Below are experts of layer 2 (counted from 0) of a mixture-of-experts language model. Rows are named router (the router's row for the expert), up (a neuron's input weights, with its number) and show model dimensions 0-127. Each number is 50 + 12 x the weight over its row's rms, rounded and kept within 0 to 99.
After each expert's rows: a language model's description of what the expert responds to. This comes from a sample of Wikipedia text that the model never trained on.

# expert 4
router:51 59 32 61 71 57 77 37 48 49 71 31 22 51 56 50 42 50 49 40 47 34 37 59 59 27 58 35 50 59 53 45 54 50 40 76 48 57 47 56 66 33 33 48 48 26 24 48 53 74 57 47 61 54 52 50 42 36 71 39 70 42 37 29 51 36 52 59 36 44 54 39 58 47 54 55 32 35 69 60 56 63 51 34 48 46 59 40 59 71 25 72 57 46 39 50 63 71 40 51 50 47 55 46 58 39 58 42 47 43 51 56 77 54 44 40 42 46 47 56 27 59 44 61 42 31 45 47
up2:65 45 49 68 75 41 62 53 45 69 43 57 25 53 63 62 59 45 38 40 45 60 45 49 43 37 53 41 53 32 34 70 50 36 76 26 37 59 72 47 61 77 46 61 21 37 61 55 46 49 47 62 56 36 75 51 45 58 51 45 60 62 47 58 39 24 50 58 34 64 64 34 35 53 45 43 56 51 35 50 50 59 40 39 68 53 51 32 63 53 30 47 54 61 53 70 56 42 56 36 35 55 43 57 37 61 43 56 40 59 44 28 69 51 34 39 65 45 34 42 39 47 45 54 44 59 60 57
up3:59 46 50 54 62 26 51 54 50 39 49 48 64 59 52 39 49 36 55 42 54 43 38 62 66 44 32 54 23 62 50 18 46 60 31 56 62 42 33 37 19 36 41 41 37 51 38 53 50 53 39 53 57 57 32 36 65 42 68 58 34 57 69 48 32 46 41 45 21 49 68 53 63 37 36 50 38 42 63 40 34 61 35 61 54 31 61 27 46 63 48 38 58 47 54 45 44 56 51 45 48 36 49 23 52 40 54 31 56 35 39 40 56 42 34 59 42 46 31 51 32 66 58 34 41 66 47 46
up4:50 43 37 33 46 58 54 47 45 54 46 48 26 48 52 82 48 54 44 50 42 73 45 78 53 48 45 42 45 63 64 31 64 67 32 79 49 33 72 40 45 38 71 73 63 52 16 54 48 72 19 45 51 43 29 47 54 43 40 39 36 48 46 51 52 61 45 63 58 52 56 40 45 54 49 74 33 52 55 61 56 41 52 62 41 46 64 58 43 34 45 45 40 48 61 64 38 57 44 49 43 42 56 64 43 49 74 32 68 44 52 40 54 44 45 36 44 73 47 53 52 55 62 57 57 53 58 65
Temporal prepositions, conjunctions. Time and position words that open a clause or phrase in narrative prose, such as after, before, during, when, until, in, alongside.

# expert 52
router:23 49 34 37 75 55 51 51 48 48 50 52 49 41 65 64 33 41 47 32 13 18 32 35 56 35 47 43 48 55 60 28 63 52 52 36 42 57 58 68 48 41 50 30 49 35 31 23 62 68 52 60 60 50 53 53 53 43 50 37 37 58 32 43 52 51 65 67 46 50 53 58 54 43 74 39 21 51 58 44 51 77 55 35 41 56 58 41 56 47 35 62 54 51 50 49 52 57 45 52 34 47 34 57 48 41 36 57 39 38 41 46 47 57 41 41 43 52 34 52 39 70 48 63 64 39 72 48
up0:51 61 53 57 54 43 45 37 44 62 38 67 27 76 56 58 43 47 61 36 33 35 43 45 59 43 39 47 59 52 46 60 36 52 53 43 29 49 63 49 47 33 41 33 55 55 46 29 43 63 54 51 33 60 41 50 63 69 55 46 57 67 37 35 60 51 21 48 45 54 34 28 49 49 52 57 33 45 52 37 24 65 70 37 46 54 29 21 70 46 41 71 32 36 54 50 52 47 54 41 52 54 45 72 62 51 60 28 38 62 40 66 48 45 23 58 57 57 67 59 55 70 55 61 49 45 51 57
up1:33 42 59 24 74 53 41 38 46 47 53 49 67 57 61 52 28 49 13 25 64 30 35 48 39 75 36 62 56 66 44 56 47 50 49 51 63 25 63 41 42 53 37 59 43 57 22 55 42 66 53 45 41 49 36 46 71 35 39 45 45 38 63 52 52 45 38 51 56 47 48 61 38 50 53 53 47 37 59 52 58 48 60 44 45 33 38 48 47 50 65 54 35 19 58 38 38 55 52 48 49 49 35 57 26 55 45 66 45 40 38 62 32 45 60 63 49 66 68 47 39 62 56 58 29 54 40 38
up2:49 71 57 50 55 41 60 61 35 39 64 64 37 71 64 64 31 46 60 47 29 54 48 45 50 54 37 57 44 47 33 25 34 55 48 33 43 70 58 58 43 52 55 39 48 54 51 45 32 42 63 51 49 47 65 62 69 59 54 37 40 52 48 70 33 63 32 61 48 73 59 30 77 53 80 55 38 59 38 35 39 50 46 48 22 54 60 49 29 59 52 65 49 29 30 45 64 42 40 48 57 46 42 48 44 48 47 39 32 44 52 46 47 50 51 57 46 50 63 72 60 41 37 59 39 36 76 39
Mid-word name pieces. Middle or final pieces of common words and names, heavily -al, often in sports or organization text, such as Nation-al, Univers-al, Ari-z-ona.

# expert 58
router:32 84 48 50 64 32 81 41 33 32 46 37 13 38 46 41 45 49 49 30 37 52 33 33 61 33 46 37 48 34 53 51 59 43 35 45 55 48 39 62 61 59 36 45 44 49 48 35 47 51 63 61 58 57 40 38 52 57 65 55 57 43 48 41 45 31 61 57 62 40 55 54 58 64 56 48 50 31 61 63 49 52 49 48 62 63 46 37 42 79 46 55 48 58 59 49 54 57 44 59 39 39 38 62 24 69 41 41 55 61 55 50 66 64 61 44 60 59 30 79 42 73 60 46 53 51 53 59
up0:41 60 44 39 61 55 53 50 66 50 50 64 37 48 54 75 32 59 34 27 63 55 56 59 52 60 38 43 50 58 47 56 53 56 41 34 39 55 67 87 50 52 60 38 52 57 56 36 56 42 51 44 57 31 56 59 37 43 68 74 51 24 50 60 45 42 55 74 60 51 58 42 58 59 56 54 66 59 66 58 34 60 46 67 31 50 48 67 64 32 48 46 38 59 45 50 63 42 42 40 51 57 56 70 35 53 57 31 39 31 28 76 40 53 50 44 35 80 41 36 56 41 44 25 58 45 56 53
up1:74 50 47 41 43 28 48 49 61 54 30 61 67 44 60 48 42 39 44 48 53 50 60 30 42 84 56 55 47 43 53 53 40 50 39 28 54 47 50 44 53 56 59 49 39 41 60 64 47 55 49 39 63 42 37 41 50 40 46 68 45 67 52 32 54 63 67 46 34 41 67 42 50 43 60 38 35 44 56 35 52 33 29 36 48 65 43 52 47 61 60 51 57 59 39 43 43 44 28 35 45 52 57 47 54 46 43 60 65 60 47 75 33 54 38 25 27 73 42 67 47 10 32 79 50 48 54 44
up2:60 34 47 67 40 58 73 45 34 59 42 40 38 50 41 61 47 33 61 62 42 63 60 31 49 50 42 42 35 65 40 38 29 65 42 30 66 43 36 55 56 64 53 52 37 32 53 30 38 42 51 43 52 64 61 40 48 44 46 55 47 54 49 82 69 33 81 48 61 57 47 38 67 37 66 56 44 29 40 36 48 64 48 48 55 35 46 47 45 41 57 68 43 50 57 45 36 48 41 53 56 44 42 30 43 38 50 69 65 86 36 59 60 30 44 43 58 43 44 38 49 30 42 58 58 60 63 53
Name-head words. Capitalized generic nouns or first pieces within multiword proper names, such as River after a river name, University, School, Park, Air.

# expert 11
router:33 59 46 57 48 63 61 62 35 34 79 58 47 43 38 57 33 47 53 44 40 50 26 47 33 39 44 36 12 44 53 25 75 35 41 61 58 68 58 68 66 48 38 52 60 36 30 47 45 50 39 80 67 51 56 46 38 40 64 51 37 50 58 48 46 42 59 46 42 34 37 33 40 56 51 52 41 51 62 49 53 53 51 41 45 57 48 38 30 46 56 68 48 49 48 57 37 45 48 50 70 52 43 38 30 52 34 57 44 46 44 67 70 62 42 27 39 60 53 62 41 59 55 70 55 47 33 38
up0:43 64 53 52 44 44 62 60 37 47 59 39 59 37 63 43 48 43 43 48 40 43 40 42 55 48 59 55 32 41 31 40 55 34 77 44 32 60 38 67 56 47 64 36 44 38 27 84 50 63 41 43 61 37 46 42 58 53 58 29 58 48 52 44 49 59 47 46 34 68 55 38 53 49 43 43 39 51 50 47 40 68 51 39 69 53 41 50 79 45 70 58 42 53 61 36 55 35 20 50 58 47 27 55 51 28 48 31 50 71 72 39 59 60 46 55 43 60 61 49 28 35 40 54 34 61 21 47
up1:47 39 37 61 72 57 45 65 32 56 48 59 42 53 50 70 45 28 40 35 38 54 52 69 26 34 58 64 44 39 70 63 33 37 38 37 60 42 57 41 68 60 56 51 41 47 58 53 45 68 63 56 37 49 57 33 51 38 72 71 51 34 63 68 44 60 34 32 47 57 41 42 63 62 28 46 50 67 58 57 37 53 53 46 34 53 28 49 44 56 52 39 73 63 34 54 35 45 39 64 43 51 57 41 42 38 66 58 60 71 54 47 31 44 56 68 50 66 68 66 59 34 43 40 37 58 61 41
up2:52 60 46 34 58 39 43 63 52 43 71 33 61 48 67 41 44 44 58 33 45 76 38 36 45 63 73 52 37 48 41 39 32 59 34 39 29 45 27 69 54 46 50 69 63 28 49 50 32 62 42 61 62 78 31 56 50 64 61 37 50 48 45 46 67 53 31 45 55 54 60 54 58 63 20 53 62 34 40 54 58 66 42 59 84 58 40 47 45 26 49 53 48 43 58 57 44 36 56 66 48 55 31 45 56 57 50 53 57 39 49 48 47 65 54 46 57 75 64 55 58 54 59 34 43 61 57 59
Mid-word subword pieces. Word-interior fragments in technical and general prose, such as equ-ipp-ed, path-og-enesis, Bi-enn-ial, plus the preposition in.

# expert 38
router:39 83 57 53 77 39 58 42 35 52 53 44 40 28 44 55 32 41 54 47 37 38 44 42 60 51 35 32 28 58 42 47 62 51 28 54 37 43 47 52 41 63 34 39 36 37 53 45 46 65 51 38 63 57 55 31 63 44 60 52 54 40 46 38 34 59 47 54 57 43 43 47 62 79 48 50 44 40 48 61 45 61 61 38 48 59 33 38 46 68 51 58 55 49 43 51 45 65 39 56 29 51 28 72 48 63 41 49 36 71 42 67 67 49 48 26 64 70 24 70 37 63 51 63 53 36 41 62
up2:57 41 70 67 54 68 69 60 33 63 56 49 64 64 47 48 63 53 32 46 41 38 53 61 38 58 23 29 49 48 56 41 39 64 35 44 43 38 40 32 57 50 21 51 44 28 43 30 48 46 44 43 38 57 55 74 49 52 26 65 61 28 34 59 33 31 36 49 48 43 37 50 63 55 59 61 49 52 43 66 56 42 64 39 38 37 37 64 49 59 51 51 70 43 52 58 59 56 46 64 53 35 86 71 51 54 46 28 51 46 38 49 67 39 46 33 38 59 55 55 46 58 59 51 54 49 40 62
up3:42 74 60 46 70 29 63 56 52 58 46 51 23 54 51 40 38 58 23 63 31 41 56 51 58 48 55 55 50 57 50 58 36 37 55 59 36 35 55 45 52 36 38 53 47 56 66 61 38 45 61 26 41 34 64 28 65 44 41 29 63 35 40 41 41 52 51 77 52 45 43 47 47 50 35 27 43 50 56 53 62 48 34 45 52 70 61 62 50 32 34 46 58 62 38 54 46 42 61 77 44 36 48 43 46 75 50 46 40 56 43 53 52 63 62 58 66 55 64 62 55 60 22 69 40 40 52 71
up4:75 66 62 70 46 47 52 42 47 45 53 45 55 58 52 53 45 32 50 49 36 66 55 55 73 57 57 72 45 67 66 56 47 63 35 59 64 42 61 58 44 44 54 56 58 41 35 60 70 73 34 66 45 51 38 43 59 33 58 74 54 57 42 41 34 31 35 58 49 59 53 77 53 44 54 46 49 32 40 68 21 40 44 46 42 37 27 27 52 52 52 43 45 54 38 56 63 42 39 62 56 65 47 46 57 71 31 70 64 71 35 45 45 51 61 37 36 62 39 46 69 50 54 57 68 37 46 51
Capitalized first pieces. First piece of capitalized words in titles and proper names after the or of, e.g. Gr-ader, High Taxes, Top Gear, World War, For-eign.

# expert 43
router:36 54 36 45 54 52 67 65 36 58 56 39 36 51 60 40 38 51 49 20 28 38 40 21 45 39 55 50 39 58 54 49 71 46 41 53 30 70 49 71 49 49 34 78 46 43 31 65 62 58 62 45 72 47 41 55 41 38 27 61 31 58 44 47 43 70 56 49 64 54 64 65 58 45 52 41 35 60 67 47 47 60 45 34 44 40 53 42 61 59 53 41 58 49 49 57 45 56 40 60 34 53 33 49 31 52 55 60 57 46 63 53 66 37 40 49 49 60 34 56 49 64 80 45 38 18 53 33
up2:54 55 42 33 37 52 59 44 41 44 43 58 51 57 54 61 45 57 62 43 60 48 68 33 80 42 62 54 51 82 44 75 54 49 71 56 42 30 51 69 70 35 47 43 43 41 36 56 55 68 58 46 57 47 28 36 44 34 44 69 49 40 20 39 50 63 47 60 36 40 65 50 65 39 60 49 50 44 80 55 55 56 49 51 42 57 64 35 60 61 34 44 52 40 50 29 44 49 56 38 44 29 70 42 53 44 47 39 51 37 60 58 59 46 60 35 40 68 67 55 40 72 67 54 44 33 49 34
up3:52 42 39 54 44 56 56 76 48 66 58 43 64 36 43 47 33 70 59 69 55 54 42 35 35 74 54 47 37 45 50 53 65 56 47 24 49 53 64 56 68 73 37 73 61 47 49 45 44 61 55 43 37 44 43 52 69 39 49 35 66 48 56 63 63 53 48 39 38 52 53 39 49 55 43 28 66 47 41 48 63 58 52 35 45 29 31 43 44 65 35 50 53 59 46 47 53 68 69 55 41 47 50 57 57 63 56 67 22 40 44 59 56 12 33 57 42 52 32 62 48 42 62 62 70 26 57 57
up4:52 49 71 19 77 48 63 42 32 48 40 48 52 51 37 59 46 41 50 49 61 45 35 35 46 53 54 74 35 37 52 46 50 44 67 45 48 47 50 35 46 72 47 54 37 36 48 54 88 72 71 58 40 27 45 35 18 40 36 72 39 52 39 57 45 48 53 63 49 49 50 52 41 72 40 44 48 46 51 52 50 47 53 40 62 46 51 39 54 42 44 65 52 75 64 58 65 61 44 63 41 46 62 52 44 47 65 21 49 44 54 62 35 39 25 45 59 38 65 47 45 48 49 53 49 33 37 38
Auxiliary and linking verbs. Forms of be and have and similar auxiliaries after a subject, such as was, is, were, had, been.

# expert 16
router:38 69 33 54 55 37 61 38 41 48 69 49 36 34 54 40 31 49 40 41 42 54 37 62 68 38 48 35 31 52 75 44 63 58 58 49 51 61 53 55 63 44 36 41 49 44 40 38 34 50 62 49 59 51 25 36 28 54 58 59 61 55 46 34 23 44 39 67 49 48 61 48 51 79 72 59 54 32 60 49 28 50 60 37 57 62 60 61 56 56 63 52 51 64 44 53 46 55 51 56 54 38 46 55 41 61 57 67 58 63 40 52 55 60 66 34 64 50 50 72 15 77 56 50 67 37 37 45
up7:49 45 61 40 53 40 63 56 53 55 58 31 53 46 51 44 58 48 44 64 68 55 61 46 62 72 63 51 34 70 79 35 40 65 58 61 62 31 29 65 51 36 44 40 17 61 51 36 38 23 45 65 53 48 48 45 46 37 55 63 48 45 55 67 50 46 54 50 59 49 44 39 47 67 49 55 41 51 45 60 43 69 51 33 62 50 36 58 41 64 50 37 59 62 54 51 40 58 47 48 41 55 31 57 26 32 39 33 50 16 47 40 25 39 64 38 73 63 63 63 62 48 52 38 55 57 66 59
up8:31 38 54 60 45 50 53 41 43 62 55 51 58 46 58 42 77 38 59 91 31 36 44 44 59 39 61 36 42 55 47 45 47 36 56 57 47 63 58 72 48 55 50 50 45 52 70 51 56 54 67 36 64 45 40 27 36 68 47 50 40 55 50 49 41 64 61 52 40 61 42 44 67 34 36 38 54 55 40 43 55 52 60 49 75 42 56 22 85 54 72 42 74 54 51 34 68 66 52 47 50 48 72 55 44 49 36 38 43 42 58 48 53 62 54 63 55 62 47 66 49 49 37 37 50 43 58 19
up9:56 37 66 69 32 43 44 49 40 62 51 57 48 44 56 56 40 31 86 38 31 52 44 53 59 65 48 40 49 51 53 52 31 58 49 47 40 42 28 32 46 37 26 31 57 54 78 47 43 56 64 51 52 66 42 45 57 33 24 49 42 28 48 48 51 58 51 33 31 61 52 56 53 63 43 44 48 37 46 69 37 41 56 57 37 46 51 35 59 52 58 65 35 52 55 33 31 50 40 54 45 58 43 56 35 27 33 36 51 32 42 61 70 38 37 41 41 50 69 34 51 38 68 53 51 26 64 52
Coordinates and month stems. Geographic coordinate parts after degree/minute/second marks, and opening pieces of month names after a day number, such as Oc(tober), Apr(il).

# expert 29
router:46 52 35 44 57 42 64 49 48 72 66 19 33 48 47 23 43 33 61 33 50 39 33 45 46 26 53 38 54 49 49 44 50 53 42 54 61 45 43 56 52 57 26 50 50 39 39 40 49 70 51 42 69 50 44 47 61 35 64 60 40 50 63 39 52 45 54 55 57 40 39 55 62 57 57 45 60 34 59 81 56 49 66 28 27 37 72 55 39 59 47 43 65 60 52 41 42 41 54 58 52 63 35 45 46 39 52 57 35 51 58 58 66 48 26 53 36 43 20 60 30 70 64 51 53 35 76 47
up0:68 48 60 58 50 48 53 21 56 40 29 50 59 64 64 67 53 61 60 65 43 40 64 56 54 71 43 47 76 54 55 36 47 38 47 43 56 60 64 67 38 26 46 47 31 58 57 30 57 49 33 34 49 52 58 43 45 41 39 59 58 27 31 41 22 60 65 60 63 36 39 39 43 57 52 54 78 43 60 39 60 33 45 40 35 43 49 45 39 39 47 38 41 33 55 46 47 55 34 62 48 43 85 62 47 40 31 35 66 44 54 38 45 29 57 48 53 44 59 72 56 52 48 50 50 53 60 60
up1:52 62 52 79 58 59 47 39 51 70 41 13 51 75 60 48 65 43 60 66 49 39 33 58 38 51 42 37 48 62 72 50 38 44 70 55 32 38 53 32 60 64 45 48 56 59 50 51 25 52 41 38 57 49 60 50 56 45 45 64 39 31 48 41 54 27 52 42 46 60 52 64 51 76 59 44 43 49 47 53 46 40 50 41 44 30 70 53 55 29 64 36 41 64 68 48 53 66 71 49 55 60 52 37 47 44 54 59 44 64 52 59 65 45 47 57 52 45 57 79 45 75 44 57 60 32 44 76
up2:47 42 48 66 34 32 42 55 61 67 68 42 43 34 65 57 41 38 71 50 60 47 48 46 57 44 63 60 51 46 53 62 69 44 53 47 35 35 77 42 50 50 55 64 56 40 40 50 46 49 56 55 35 47 27 32 60 37 51 44 51 45 56 41 62 62 69 61 40 61 39 45 40 39 52 52 60 63 43 78 67 45 67 49 55 58 45 27 45 90 48 41 49 57 43 40 29 20 43 49 47 51 49 46 27 48 58 59 37 38 52 52 41 47 52 47 46 79 71 59 62 47 33 47 31 73 41 41
Verb-following prepositions. Prepositions and articles right after verbs in career or chart prose, such as peaked at, recorded live at, contested the seat at.

# expert 31
router:43 62 39 73 61 34 57 25 43 37 55 18 50 29 49 35 31 48 33 57 40 52 39 36 30 37 56 47 40 40 48 34 48 61 68 73 59 41 42 50 46 58 53 54 44 31 26 28 53 59 36 45 54 51 39 50 60 60 53 54 58 54 53 17 38 73 45 57 57 62 51 44 41 65 59 68 34 35 56 59 31 62 48 32 48 56 47 43 56 44 45 53 59 49 34 48 60 43 48 56 53 43 49 64 37 52 46 45 52 53 67 88 34 57 52 44 62 65 47 62 45 45 45 53 49 27 35 41
up0:37 50 49 56 58 70 46 55 33 50 62 45 58 59 35 33 44 37 47 31 31 50 49 49 59 40 56 33 46 46 38 47 42 67 57 58 50 59 74 55 54 53 64 68 38 69 69 51 55 48 65 68 52 50 36 49 60 43 49 60 64 57 56 25 38 46 49 40 42 64 36 57 41 48 49 52 44 57 36 66 72 50 53 71 40 67 62 37 46 21 38 54 29 37 25 51 61 62 44 50 48 62 44 51 22 32 50 41 56 56 42 33 54 64 34 70 67 68 49 72 64 43 56 45 67 53 42 29
up1:46 45 72 45 58 58 46 47 52 47 59 40 27 40 37 73 35 63 24 30 66 52 63 40 28 32 47 63 46 60 50 51 29 60 56 44 42 48 56 64 49 56 60 47 28 35 56 52 74 41 37 48 43 50 50 48 48 66 56 35 54 42 33 39 50 32 58 58 48 62 36 84 51 33 67 41 46 55 69 55 47 35 36 50 32 59 41 26 40 47 64 37 42 52 57 49 69 42 72 69 60 41 49 49 42 58 62 64 54 62 45 53 49 55 61 51 75 31 44 68 49 42 44 52 46 67 62 58
up2:36 34 47 67 45 47 46 54 36 81 44 45 42 54 54 58 63 51 56 51 25 46 54 39 38 47 23 70 55 60 40 45 44 54 31 61 54 40 33 69 42 44 56 63 54 52 29 50 50 34 31 68 55 62 22 61 55 25 59 36 33 69 26 34 47 64 41 67 56 49 61 57 64 50 46 43 50 60 52 61 52 53 35 60 67 75 55 54 46 73 62 56 57 56 53 62 35 45 50 28 41 35 65 56 35 35 56 59 50 36 47 50 27 46 46 47 38 37 52 56 57 58 44 67 53 36 41 47
C-containing word pieces. Word pieces ending in c or a lone c inside words, such as sec(retariat), dec, fac, struc, c(ortex).

# expert 48
router:39 63 29 46 57 63 67 52 53 32 45 36 36 59 55 54 45 56 46 15 41 42 33 50 40 28 62 30 37 50 64 43 61 61 42 57 33 62 61 38 74 42 46 60 51 46 42 55 40 52 47 44 52 70 49 43 44 27 32 53 62 56 36 50 51 52 55 54 44 50 52 48 61 54 43 42 62 52 73 57 24 66 63 47 33 52 30 60 57 50 35 62 52 55 59 36 53 80 58 81 44 38 48 48 46 49 33 53 55 46 59 43 45 50 58 36 51 37 46 50 46 63 49 51 62 20 72 78
up2:50 70 41 49 55 34 79 43 71 33 53 46 52 40 70 70 37 49 45 42 59 60 49 49 23 42 53 43 38 52 38 52 30 50 30 38 35 58 42 53 68 45 61 28 48 47 63 57 52 46 39 32 58 57 58 44 40 35 58 47 40 52 40 39 48 73 50 36 34 59 51 71 61 43 54 52 47 51 79 53 43 62 43 30 38 68 53 57 58 44 50 52 35 33 45 55 44 54 48 42 29 45 58 68 39 51 32 58 68 36 56 52 43 35 67 41 46 35 42 44 46 24 59 47 61 65 47 84
up3:52 56 25 51 51 47 64 38 46 55 58 51 33 41 58 72 76 52 52 39 52 51 24 46 40 66 40 67 84 43 51 40 78 69 54 61 35 38 60 49 41 49 40 41 38 34 38 53 59 34 44 42 21 52 34 73 46 65 42 61 47 65 56 46 49 42 44 47 43 39 50 57 57 43 41 61 48 35 38 62 55 63 58 22 44 61 39 37 35 47 33 48 29 54 57 36 54 59 71 51 35 45 32 48 54 50 71 45 46 42 47 56 36 75 50 60 53 35 29 48 59 65 48 55 52 48 50 58
up4:59 51 52 38 51 42 49 49 56 33 54 46 62 55 54 54 46 30 18 49 66 42 43 36 52 57 53 55 44 56 40 46 49 51 32 48 27 54 49 60 47 73 43 26 47 41 47 42 30 25 43 59 59 58 52 30 53 57 55 42 47 61 32 39 50 77 51 36 45 41 43 51 46 38 46 46 38 58 63 71 50 40 69 58 28 53 50 66 41 46 46 46 50 40 72 26 44 37 83 52 35 55 39 42 33 40 41 63 40 42 49 56 53 32 46 41 58 63 81 33 49 35 67 39 51 76 52 50
Clause-joining commas and relatives. Commas ending introductory or list phrases and following relative or subordinate words, e.g. which, that, who, where, because.

# expert 50
router:47 47 42 39 55 45 49 41 54 37 72 25 40 39 52 38 29 56 28 53 23 41 36 44 50 14 46 37 43 53 44 41 78 61 48 64 62 46 57 60 69 46 35 64 54 42 49 50 51 50 46 44 52 65 53 28 45 50 48 56 43 44 42 36 47 63 70 63 38 40 31 47 57 64 60 44 43 51 75 53 39 61 65 43 34 37 55 47 62 61 46 47 45 48 44 32 75 62 56 56 48 57 49 51 34 48 34 38 66 42 34 75 43 41 59 34 46 47 66 63 61 50 65 50 79 35 40 38
up1:56 41 50 61 63 45 53 64 48 49 55 43 26 48 49 54 47 46 55 54 59 42 52 43 72 20 57 49 60 47 53 53 44 63 24 67 54 46 39 63 38 70 49 50 62 66 82 26 80 30 47 35 51 52 60 54 45 47 69 51 51 43 43 42 54 39 44 74 64 33 34 67 40 42 59 51 45 58 80 45 38 63 58 38 56 44 59 71 60 52 46 64 42 44 72 33 41 41 52 59 37 52 43 52 45 34 58 49 51 51 74 34 50 45 56 66 45 52 69 30 52 70 60 53 55 52 60 69
up2:59 74 57 60 31 54 43 43 39 34 54 53 50 35 32 49 39 51 57 64 63 57 39 64 76 50 82 49 43 56 43 54 40 61 61 41 48 46 53 54 75 64 47 39 26 42 58 49 40 57 41 30 19 72 31 25 70 40 64 53 41 43 36 57 60 68 51 38 59 51 34 28 55 39 50 52 66 43 48 57 60 32 51 25 59 34 66 39 59 46 66 65 61 53 55 37 44 56 45 42 62 59 45 47 33 45 67 58 35 54 52 56 45 46 62 41 54 67 43 44 48 48 62 61 48 39 55 36
up3:61 40 56 58 68 49 28 72 30 62 53 46 47 51 47 34 60 50 51 60 49 26 48 42 93 42 50 50 60 40 44 52 68 64 53 77 58 53 32 61 40 58 62 76 38 46 47 58 32 42 55 59 56 61 48 31 62 52 38 49 38 45 49 44 53 53 50 48 53 35 59 51 36 48 51 49 53 48 39 75 44 54 64 53 32 76 37 51 57 58 34 61 55 45 50 37 75 53 59 30 66 59 18 47 39 55 46 48 60 56 44 38 38 37 42 66 66 64 43 67 61 56 53 61 51 57 48 32
M/P/B letter pieces. Word pieces made of or ending in m, p, b inside words and names, e.g. stor-m, Ter-m-it, Christ-m-as, electr-om-agnetic.

# expert 5
router:33 54 56 53 65 35 59 44 34 26 60 45 28 32 46 63 42 35 55 44 45 55 40 45 45 43 43 27 36 48 58 23 62 65 54 50 53 42 40 40 66 45 33 48 50 51 31 48 31 49 47 44 59 53 40 58 81 45 44 62 67 57 49 31 44 54 61 53 61 67 53 32 51 64 53 39 31 33 66 75 46 51 35 29 24 33 50 27 57 46 51 56 47 49 46 47 69 55 40 84 49 59 47 38 42 55 40 44 44 59 59 65 41 56 43 28 65 58 41 52 37 53 55 44 58 46 38 62
up0:57 41 80 46 61 55 51 55 50 54 55 35 63 50 51 57 42 51 46 38 47 56 76 69 38 51 49 70 52 55 71 57 65 50 41 44 59 47 66 89 57 43 63 64 39 27 33 55 55 60 34 33 34 28 49 42 51 38 66 54 60 41 52 71 54 41 45 43 64 59 18 59 50 62 34 31 34 65 29 54 44 54 44 45 66 72 40 45 59 55 52 48 48 43 43 58 61 55 36 49 57 63 39 35 63 50 51 30 48 57 39 41 53 64 33 56 49 66 42 62 50 24 37 51 44 45 44 55
up1:58 46 44 34 47 49 63 45 50 64 36 52 45 50 36 49 40 33 46 52 36 76 63 65 51 62 41 42 61 65 42 33 59 39 56 53 61 66 44 35 24 69 54 75 68 63 51 41 52 55 75 59 62 37 35 36 44 35 59 44 62 53 50 55 51 44 50 45 43 44 41 55 42 73 75 65 38 62 70 18 71 47 65 36 19 50 67 27 45 67 47 54 44 40 40 44 43 38 79 51 45 47 43 39 45 58 58 39 53 46 51 47 51 71 54 43 51 53 45 48 44 45 37 36 51 37 48 38
up2:59 35 45 52 53 53 56 36 43 78 45 43 53 61 52 49 31 58 54 59 36 27 35 41 57 39 62 57 51 34 47 57 62 57 48 39 44 39 50 67 18 59 48 75 56 55 60 32 42 55 59 46 50 48 32 46 56 72 68 58 55 48 43 57 48 41 61 56 47 52 62 55 60 52 60 72 33 45 59 34 71 64 78 68 61 72 73 42 60 26 57 36 50 53 47 45 46 53 52 54 65 54 50 55 57 52 48 47 42 41 35 47 36 27 61 39 46 28 58 44 73 62 28 43 48 77 40 42
Table cells, citation parentheses. Pipe separators between table cells and opening brackets before years or notes, such as | Succeeded by, Clay (1871), (C, P).

# expert 60
router:36 62 59 47 68 36 83 47 39 27 47 36 46 27 47 54 38 43 46 47 37 33 37 54 36 50 41 41 51 39 47 15 52 75 46 49 39 62 52 40 75 48 24 59 40 55 37 55 51 64 54 48 63 56 38 51 53 46 43 54 69 51 52 48 49 49 44 49 67 42 42 50 64 44 65 43 57 37 71 61 49 61 49 07 48 55 64 55 67 48 59 46 70 69 42 47 63 50 42 73 60 53 38 48 50 42 57 51 35 53 42 78 46 61 56 43 46 54 43 54 51 76 51 51 62 40 47 41
up0:42 47 51 43 54 59 49 42 49 63 45 35 57 38 39 38 41 44 50 68 46 45 66 51 28 45 48 54 27 50 59 54 36 51 39 50 25 46 49 30 51 89 56 56 60 48 41 58 72 58 39 46 76 60 63 61 40 26 59 28 62 32 55 44 63 39 31 47 33 47 40 31 47 39 45 53 53 66 61 31 44 54 60 36 59 63 41 64 61 29 45 37 48 67 51 41 52 65 52 59 64 63 39 63 67 48 43 46 54 33 47 61 23 50 50 68 56 44 41 53 71 53 56 36 74 60 53 43
up1:49 45 67 42 54 53 70 42 50 46 56 44 71 48 69 41 23 49 56 60 54 42 31 40 42 41 50 54 54 48 52 81 47 49 58 68 44 48 53 52 61 54 42 55 30 54 61 76 57 68 64 58 29 40 16 49 55 23 40 50 53 34 42 47 45 53 60 52 56 43 65 49 48 52 30 59 61 41 46 60 53 59 50 51 46 52 55 55 74 51 52 46 27 32 64 51 17 53 36 45 74 46 49 42 51 44 42 47 65 50 49 57 44 66 55 64 56 38 47 35 26 32 51 26 34 43 54 75
up2:42 61 53 73 28 67 41 40 49 49 47 45 40 48 26 60 60 58 51 35 67 67 53 61 45 46 40 54 44 40 34 57 62 50 58 34 46 61 54 37 46 59 61 42 24 28 49 26 33 50 41 56 30 50 67 37 67 39 61 59 44 45 60 38 39 40 73 38 57 43 38 74 51 44 41 64 41 57 48 72 50 57 48 46 60 42 58 52 37 72 65 50 54 49 49 10 47 40 64 52 57 53 29 43 59 55 52 24 42 40 49 73 50 48 33 37 59 50 59 54 57 64 68 45 51 48 32 49
Table cell separators. Pipe characters between table cells in sports results, filmographies and lists, plus semicolons separating listed items.